python train.py --n_layer=13 --d_model=224 --n_experts=32 --experts_per_token=4 --d_expert=128 --d_shared_expert=0 --activation="gelu" --moe_layers=[0, 1, 2, 3, 4, 5, 6, 7, 8, 9, 10, 11, 12] --router_score="softmax" --normalize_top_k=false --routed_scale=2.83 --balance_loss=0.019 --balance_bias=false --router_logit_norm=1.5 --init_std_router=0.0394 --lr_router=0.00095 --vocab_size=20736 --norm="rmsnorm" --norm_eps=1e-06 --tie_embeddings=false --optimizer="muon_variant" --lr=0.00895 --beta1=0.95 --batch_tokens=[32768, 65536] --seq_len=1024 --train_tokens=297500000 --steps=6156 --dataset="wikipedia_en"
Below are experts of layer 9 (counted from 0) of a mixture-of-experts language model. Rows are named down (a neuron's output weights, with its number) and show model dimensions 0-223. Each number is 50 + 12 x the weight over its row's rms, rounded and kept within 0 to 99.
Before each expert's rows: "raises" lists some tokens whose logits its average output raises strongly, later layers aside. This comes from a sample of Wikipedia text that the model never trained on.

# expert 12
raises: "1", ",", "2", " and"
down9:30 35 57 59 69 45 49 55 54 61 71 57 36 34 45 46 59 55 38 60 61 37 34 38 38 65 41 61 64 36 66 28 61 63 36 50 48 37 75 45 37 45 35 40 33 39 51 45 63 57 34 52 47 41 61 47 66 53 58 51 47 49 66 35 41 74 53 45 41 49 41 41 57 54 63 32 62 38 52 53 40 51 56 54 60 64 44 55 54 63 38 44 36 46 67 57 49 64 41 42 49 54 63 54 69 54 43 49 50 50 33 50 39 64 45 42 27 53 36 64 45 55 24 67 47 43 51 24 36 65 52 41 54 42 64 47 69 57 63 47 54 37 31 55 51 45 46 58 55 60 67 41 69 41 52 17 27 41 30 74 51 50 34 47 40 61 56 81 46 37 40 38 36 62 50 46 37 60 56 39 26 34 56 56 45 44 55 45 67 58 30 42 62 48 38 61 29 61 53 48 36 55 82 39 28 50 54 37 35 43 42 36 62 39 20 71 42 57 52 50 64 62 62 50

# expert 14
raises: "-", "|", "In", "As", "===", "W"
down0:38 32 34 65 63 62 54 75 34 54 28 43 48 47 56 52 71 62 58 36 29 47 57 56 52 74 61 51 51 43 64 70 55 44 47 48 47 59 33 62 38 56 62 24 52 47 49 55 58 42 31 61 48 51 49 61 45 62 62 47 56 40 41 47 50 51 48 63 50 56 51 37 44 46 29 63 55 48 32 46 50 37 45 48 32 51 54 49 49 49 61 57 29 55 66 36 42 68 49 56 35 48 56 29 28 53 58 51 48 28 56 48 37 49 60 63 35 56 54 83 34 34 45 65 71 54 43 65 51 55 66 62 44 43 23 44 61 48 49 74 48 81 41 54 68 36 76 56 59 34 44 44 78 47 37 57 62 59 46 40 38 52 54 32 49 42 59 52 55 40 53 63 57 28 65 55 36 55 60 50 46 57 36 65 30 58 41 64 51 40 62 46 42 39 35 49 54 63 29 48 40 50 05 74 68 53 43 57 65 48 67 66 52 57 48 47 46 54 45 55 37 30 52 55

# expert 9
raises: " |\n", " ==\n", " with", " |", " and", " by"
down9:60 37 33 54 35 56 68 71 41 60 56 24 53 67 62 50 55 48 39 38 56 48 50 67 56 52 42 48 38 64 46 29 67 45 38 36 45 69 73 48 54 54 56 35 50 59 69 48 65 37 42 50 39 78 38 24 39 57 48 38 45 68 32 61 39 43 48 16 41 57 55 64 57 57 33 62 63 55 42 53 48 42 60 45 35 62 53 43 42 50 52 52 76 49 31 50 42 15 47 53 60 60 75 26 50 42 47 72 48 53 46 59 65 63 29 37 73 57 44 64 50 69 46 57 24 63 49 54 66 59 50 50 61 53 51 53 52 50 33 58 45 41 55 59 36 44 49 50 73 62 39 52 44 77 65 55 83 49 48 48 52 76 61 36 46 47 38 61 80 49 28 44 66 35 52 52 50 62 47 55 30 52 44 62 41 60 51 55 51 49 39 58 40 62 43 49 61 58 58 39 47 52 42 49 55 49 27 53 29 49 52 38 54 46 44 59 68 54 48 67 51 61 49 52

# expert 8
raises: ",", " in", " (", " of", ".", " and"
down0:59 39 54 39 52 45 48 69 79 68 62 52 62 52 43 46 72 49 68 30 26 50 47 56 64 44 40 39 50 41 37 67 46 65 58 47 40 28 35 53 62 40 43 64 51 39 43 56 64 42 32 47 19 54 39 34 60 45 44 43 56 52 67 35 41 45 58 57 43 69 48 30 52 49 68 42 53 58 58 57 54 53 71 52 56 55 51 57 48 67 22 57 42 43 58 27 63 71 39 66 31 60 33 45 48 64 59 75 35 50 50 43 55 38 54 40 43 86 42 41 44 48 56 55 58 52 45 65 45 46 50 56 64 40 52 62 54 66 45 45 55 62 47 61 45 58 41 55 49 48 26 70 58 21 34 56 59 46 45 61 63 34 52 36 49 61 47 54 48 52 56 25 61 54 54 66 26 64 48 43 72 59 71 43 57 29 47 55 23 28 54 58 42 48 57 43 39 59 45 40 60 63 06 53 53 57 44 60 40 37 67 49 49 64 52 49 54 52 49 54 36 39 44 52

# expert 0
raises: ",", ";", ".", "\n", " (", " and"
down0:54 47 48 64 56 25 47 67 66 66 46 71 59 73 60 49 69 57 52 29 51 56 51 51 47 38 55 46 51 42 45 54 76 50 34 58 63 54 46 21 49 41 44 45 49 60 54 39 71 54 75 55 46 52 38 67 39 20 49 39 47 48 32 70 66 43 63 61 49 65 51 38 36 68 75 68 38 53 50 56 28 72 44 56 50 72 47 45 57 64 56 46 47 40 40 54 43 48 32 37 42 41 21 56 52 59 51 52 30 53 38 41 39 56 65 56 65 47 37 29 41 42 35 32 49 34 45 49 74 57 46 42 32 40 47 45 45 49 56 63 41 40 41 39 46 36 35 64 47 52 55 38 50 48 47 49 37 59 52 40 70 65 47 23 60 44 60 68 42 63 35 43 53 62 63 49 26 54 39 55 33 31 40 56 36 73 50 60 54 61 43 48 35 68 55 54 47 41 41 46 47 42 38 71 48 52 58 34 40 35 43 47 45 63 50 36 25 43 70 48 37 41 27 30

# expert 7
raises: "The", "G", "D", "C", "P", "B"
down9:54 34 42 56 58 62 42 51 48 55 54 52 71 25 54 38 55 67 35 58 58 40 54 43 64 53 52 52 29 59 62 49 65 32 43 61 62 75 17 59 54 35 54 40 34 53 15 53 61 60 54 57 47 53 42 47 47 42 39 44 66 36 39 55 48 68 29 48 64 32 39 38 52 46 36 31 23 64 31 50 64 58 76 75 38 50 23 60 57 39 57 46 63 39 57 55 55 40 60 47 63 47 55 53 48 54 41 49 56 43 62 38 38 27 67 45 37 44 43 28 27 50 43 59 38 22 48 54 52 58 63 42 56 51 53 52 48 48 32 66 55 57 30 68 37 47 32 52 44 65 29 40 70 36 30 23 51 53 48 54 58 78 44 56 40 55 34 43 44 68 60 42 58 57 61 57 43 58 53 47 60 58 39 43 46 58 46 36 54 45 52 38 55 51 51 40 42 58 58 51 43 58 32 29 45 43 36 66 41 43 41 56 51 53 58 23 52 33 45 48 40 60 27 72

# expert 2
raises: ".", ",", ":", ".\n\n", "0", "–"
down0:56 63 50 43 60 46 54 30 46 77 71 55 27 60 68 41 60 30 49 73 44 47 33 41 61 48 45 47 64 70 44 54 55 66 36 55 51 36 63 52 37 38 70 60 63 53 43 52 45 20 40 66 35 41 43 30 58 45 39 57 53 53 22 66 57 59 47 54 52 52 52 31 38 33 46 81 64 31 45 56 30 42 45 45 58 43 53 66 48 56 61 57 37 37 46 44 41 54 69 47 42 30 57 44 41 45 68 27 36 42 31 54 41 60 35 55 47 42 24 55 60 56 40 45 46 54 51 40 59 51 48 32 68 70 59 49 37 52 47 50 67 41 54 45 38 50 46 63 54 75 63 47 53 66 28 56 34 33 39 60 58 55 67 30 51 50 56 65 36 46 65 64 63 47 42 53 46 31 71 49 50 53 28 44 52 25 51 53 43 48 36 26 35 45 56 36 53 39 44 51 53 48 40 35 32 26 39 44 27 43 49 25 57 66 53 50 47 61 54 37 60 64 54 54

# expert 26
raises: " The", " In", " He"
down0:55 54 63 53 43 44 61 52 23 35 50 43 74 28 42 55 46 62 52 49 32 46 41 40 61 36 41 68 62 84 44 47 48 47 52 50 40 42 44 25 52 41 81 33 62 36 43 31 53 54 30 49 56 40 63 58 39 21 42 44 56 23 62 39 56 67 29 55 49 64 71 53 58 31 40 31 56 55 55 39 43 41 62 40 36 41 53 55 50 47 19 48 53 51 58 55 37 38 63 51 42 77 25 54 47 42 58 44 55 61 53 55 35 42 53 56 52 60 48 32 47 60 44 36 59 63 54 49 39 45 66 56 34 61 46 42 33 61 72 39 39 51 44 43 61 55 45 62 33 59 43 59 50 63 68 57 40 72 52 76 63 59 38 41 41 60 51 43 60 41 46 60 34 60 56 47 43 54 43 38 57 52 52 50 35 51 47 49 26 44 57 48 44 61 28 70 37 63 69 68 44 57 55 50 52 46 56 33 58 70 25 38 60 33 60 27 70 51 41 59 49 38 67 60

# expert 5
raises: ",", ".\n\n", "."
down0:49 55 57 62 55 32 58 58 68 64 34 53 41 67 47 61 61 45 44 56 56 57 44 75 47 60 32 46 28 39 37 57 57 54 55 45 51 30 61 63 30 62 70 74 43 62 45 55 56 39 25 48 33 60 43 64 55 55 43 57 33 35 51 62 41 27 49 66 39 47 64 59 54 30 41 57 48 57 54 61 41 44 52 51 30 53 39 49 61 47 69 58 27 57 43 66 36 51 40 29 49 34 53 47 71 49 55 55 36 47 51 41 40 42 43 50 46 47 49 45 69 41 56 61 47 65 69 64 57 51 62 53 57 48 35 70 35 42 41 43 60 71 49 39 57 43 43 49 50 48 31 58 24 34 64 43 50 65 16 63 50 64 60 66 63 62 48 50 44 59 67 41 67 53 44 52 45 43 70 53 76 57 21 57 50 45 43 55 47 53 70 33 74 42 26 40 36 58 50 50 63 57 58 37 67 64 67 53 57 57 52 44 38 25 49 60 60 63 53 68 57 67 74 71

# expert 6
raises: "2", "1", "\"", "9", "4", "7"
down9:52 37 55 28 46 53 71 48 50 39 44 37 37 46 38 41 66 60 45 31 34 43 31 56 58 32 34 58 47 58 46 45 48 60 40 56 70 49 45 40 24 52 37 51 58 58 73 61 66 40 61 61 48 78 74 44 53 40 52 72 67 70 35 44 44 62 52 37 37 19 57 42 42 41 75 68 34 44 58 48 49 59 41 58 50 46 53 58 40 45 71 70 69 41 52 41 48 59 51 44 48 38 46 28 61 48 54 56 45 62 54 52 51 48 73 45 56 57 66 39 56 43 62 50 77 47 42 40 45 63 29 52 34 55 36 51 59 45 59 42 54 67 41 40 60 36 38 61 65 59 45 43 55 66 45 60 52 59 44 48 35 13 65 46 66 59 43 62 50 22 42 64 44 46 50 63 42 66 58 47 52 36 61 59 63 75 42 39 49 39 67 66 38 41 45 58 51 41 50 42 38 48 07 43 57 43 55 62 55 52 65 52 48 48 62 59 19 49 60 66 54 46 41 53

# expert 29
raises: ",", " and", " to", " |", ";"
down10:43 54 27 69 43 47 48 68 60 68 49 44 42 37 53 31 61 46 54 60 49 25 60 58 52 54 42 74 52 64 62 55 68 54 40 49 53 32 50 30 62 51 31 39 30 58 54 44 48 40 45 42 56 89 55 47 49 42 51 37 24 30 37 48 70 72 54 55 44 44 54 38 54 48 55 54 79 72 51 57 75 64 47 52 39 60 51 49 43 23 42 53 49 38 47 46 19 39 60 38 71 46 33 30 57 63 42 33 65 50 80 69 55 52 40 43 72 42 43 47 67 34 58 48 66 48 34 47 57 48 58 43 52 58 56 29 56 72 47 51 57 55 61 48 39 48 54 29 25 69 34 49 36 40 61 61 50 44 50 43 34 47 58 54 45 49 44 44 47 51 46 56 59 60 43 53 50 77 56 33 45 40 44 48 53 57 55 69 52 36 68 43 57 50 60 46 41 71 66 50 43 51 85 48 56 46 42 39 66 56 53 56 38 65 64 53 46 49 58 57 40 67 50 69

# expert 22
raises: " ", " be", " come", " have", " see"
down0:50 44 46 63 46 62 70 19 77 48 66 43 41 63 40 68 52 46 63 63 47 70 45 56 47 69 56 43 68 75 46 57 53 65 34 59 41 64 54 47 73 34 47 73 17 51 44 78 64 39 57 43 72 52 64 55 67 70 48 40 60 64 52 62 54 42 43 52 57 57 55 33 49 60 49 68 59 62 41 30 37 46 50 52 46 59 70 36 57 43 57 54 47 48 48 48 64 70 49 47 52 50 76 73 68 60 53 37 51 52 28 61 59 75 52 52 34 67 66 47 42 68 41 41 56 28 38 51 38 33 61 41 49 52 57 59 46 63 68 67 40 57 66 48 43 60 44 53 51 30 36 55 49 65 51 76 56 49 37 52 59 68 75 48 33 51 42 64 44 59 48 45 55 53 47 40 59 49 28 52 63 69 42 59 44 69 59 37 43 55 52 57 58 42 46 41 47 70 53 44 50 60 78 55 48 42 56 45 50 61 67 63 44 59 28 32 61 50 57 41 33 59 50 40

# expert 16
raises: "ans", "am", "ity", "ic"
down0:60 54 39 46 38 38 41 62 55 80 47 51 67 46 67 45 54 52 35 49 45 38 62 55 67 63 51 49 41 45 50 56 57 27 51 34 56 40 53 45 49 57 41 57 57 25 33 54 79 39 53 59 62 75 60 50 42 53 42 65 41 48 45 71 44 51 38 50 73 50 56 60 39 31 51 56 51 32 48 55 62 39 60 64 41 45 57 45 51 19 33 56 53 55 62 68 39 50 34 60 72 38 62 34 53 50 42 49 52 35 56 39 59 53 40 68 23 52 50 25 48 44 29 47 38 51 46 42 33 42 37 69 25 52 66 66 57 49 55 63 65 37 46 64 53 43 63 34 50 41 45 63 43 41 30 60 61 46 44 55 66 54 60 56 55 51 42 60 37 44 67 52 34 70 52 51 16 35 45 31 42 47 61 63 43 68 46 58 55 51 33 21 65 65 53 40 38 53 54 57 32 45 36 71 51 35 37 57 48 43 65 40 45 69 27 70 62 29 43 65 44 52 45 35

# expert 28
raises: " the", " a", " an", " his", " "
down0:64 65 31 47 35 52 56 42 39 67 48 70 51 29 69 53 44 38 46 68 62 39 55 47 47 39 31 61 28 48 44 57 28 61 43 52 57 39 76 39 39 38 46 50 49 52 45 29 49 41 45 48 42 37 75 42 65 67 43 43 56 47 25 59 57 44 40 51 39 60 45 40 59 71 58 34 55 62 36 65 43 60 62 44 53 53 44 64 39 43 58 33 36 44 41 45 44 33 42 66 61 52 46 62 59 23 63 71 24 45 60 61 33 68 63 38 34 51 48 64 43 36 34 38 45 60 35 42 48 56 72 41 45 40 59 51 60 61 25 44 64 53 61 62 39 61 50 69 66 39 44 67 54 54 67 23 38 52 52 41 61 32 62 40 38 53 61 63 46 48 55 56 53 37 61 68 49 43 52 36 65 54 65 53 50 57 24 59 21 42 48 39 34 47 45 30 43 44 53 35 56 49 19 39 29 48 41 41 33 55 43 41 73 58 52 63 50 56 67 41 60 50 44 53

# expert 30
raises: ",", " and", " (", ")", "'s"
down1:47 55 29 58 40 66 62 64 32 64 49 29 51 46 49 43 54 36 58 40 52 47 54 57 50 47 48 58 45 43 55 42 59 60 71 49 33 61 39 62 46 81 72 38 38 63 47 39 56 62 37 52 56 31 51 39 44 30 37 65 49 47 51 51 65 36 70 71 52 65 44 55 65 70 46 33 36 56 53 55 27 65 50 48 47 17 48 49 38 51 58 47 57 52 48 23 51 68 33 49 50 44 29 55 40 72 42 30 49 54 49 67 54 42 60 50 38 62 44 51 47 68 43 42 47 48 41 44 44 61 43 57 56 59 40 59 34 57 37 64 61 40 55 29 51 63 34 62 46 49 42 48 46 52 45 42 49 61 45 56 49 34 58 64 38 46 36 71 65 56 33 52 62 53 68 41 27 51 41 57 48 58 49 49 49 48 45 76 41 33 37 35 40 61 47 89 27 64 43 66 45 47 16 67 62 56 44 65 60 55 28 61 38 67 81 32 53 50 47 48 30 54 54 55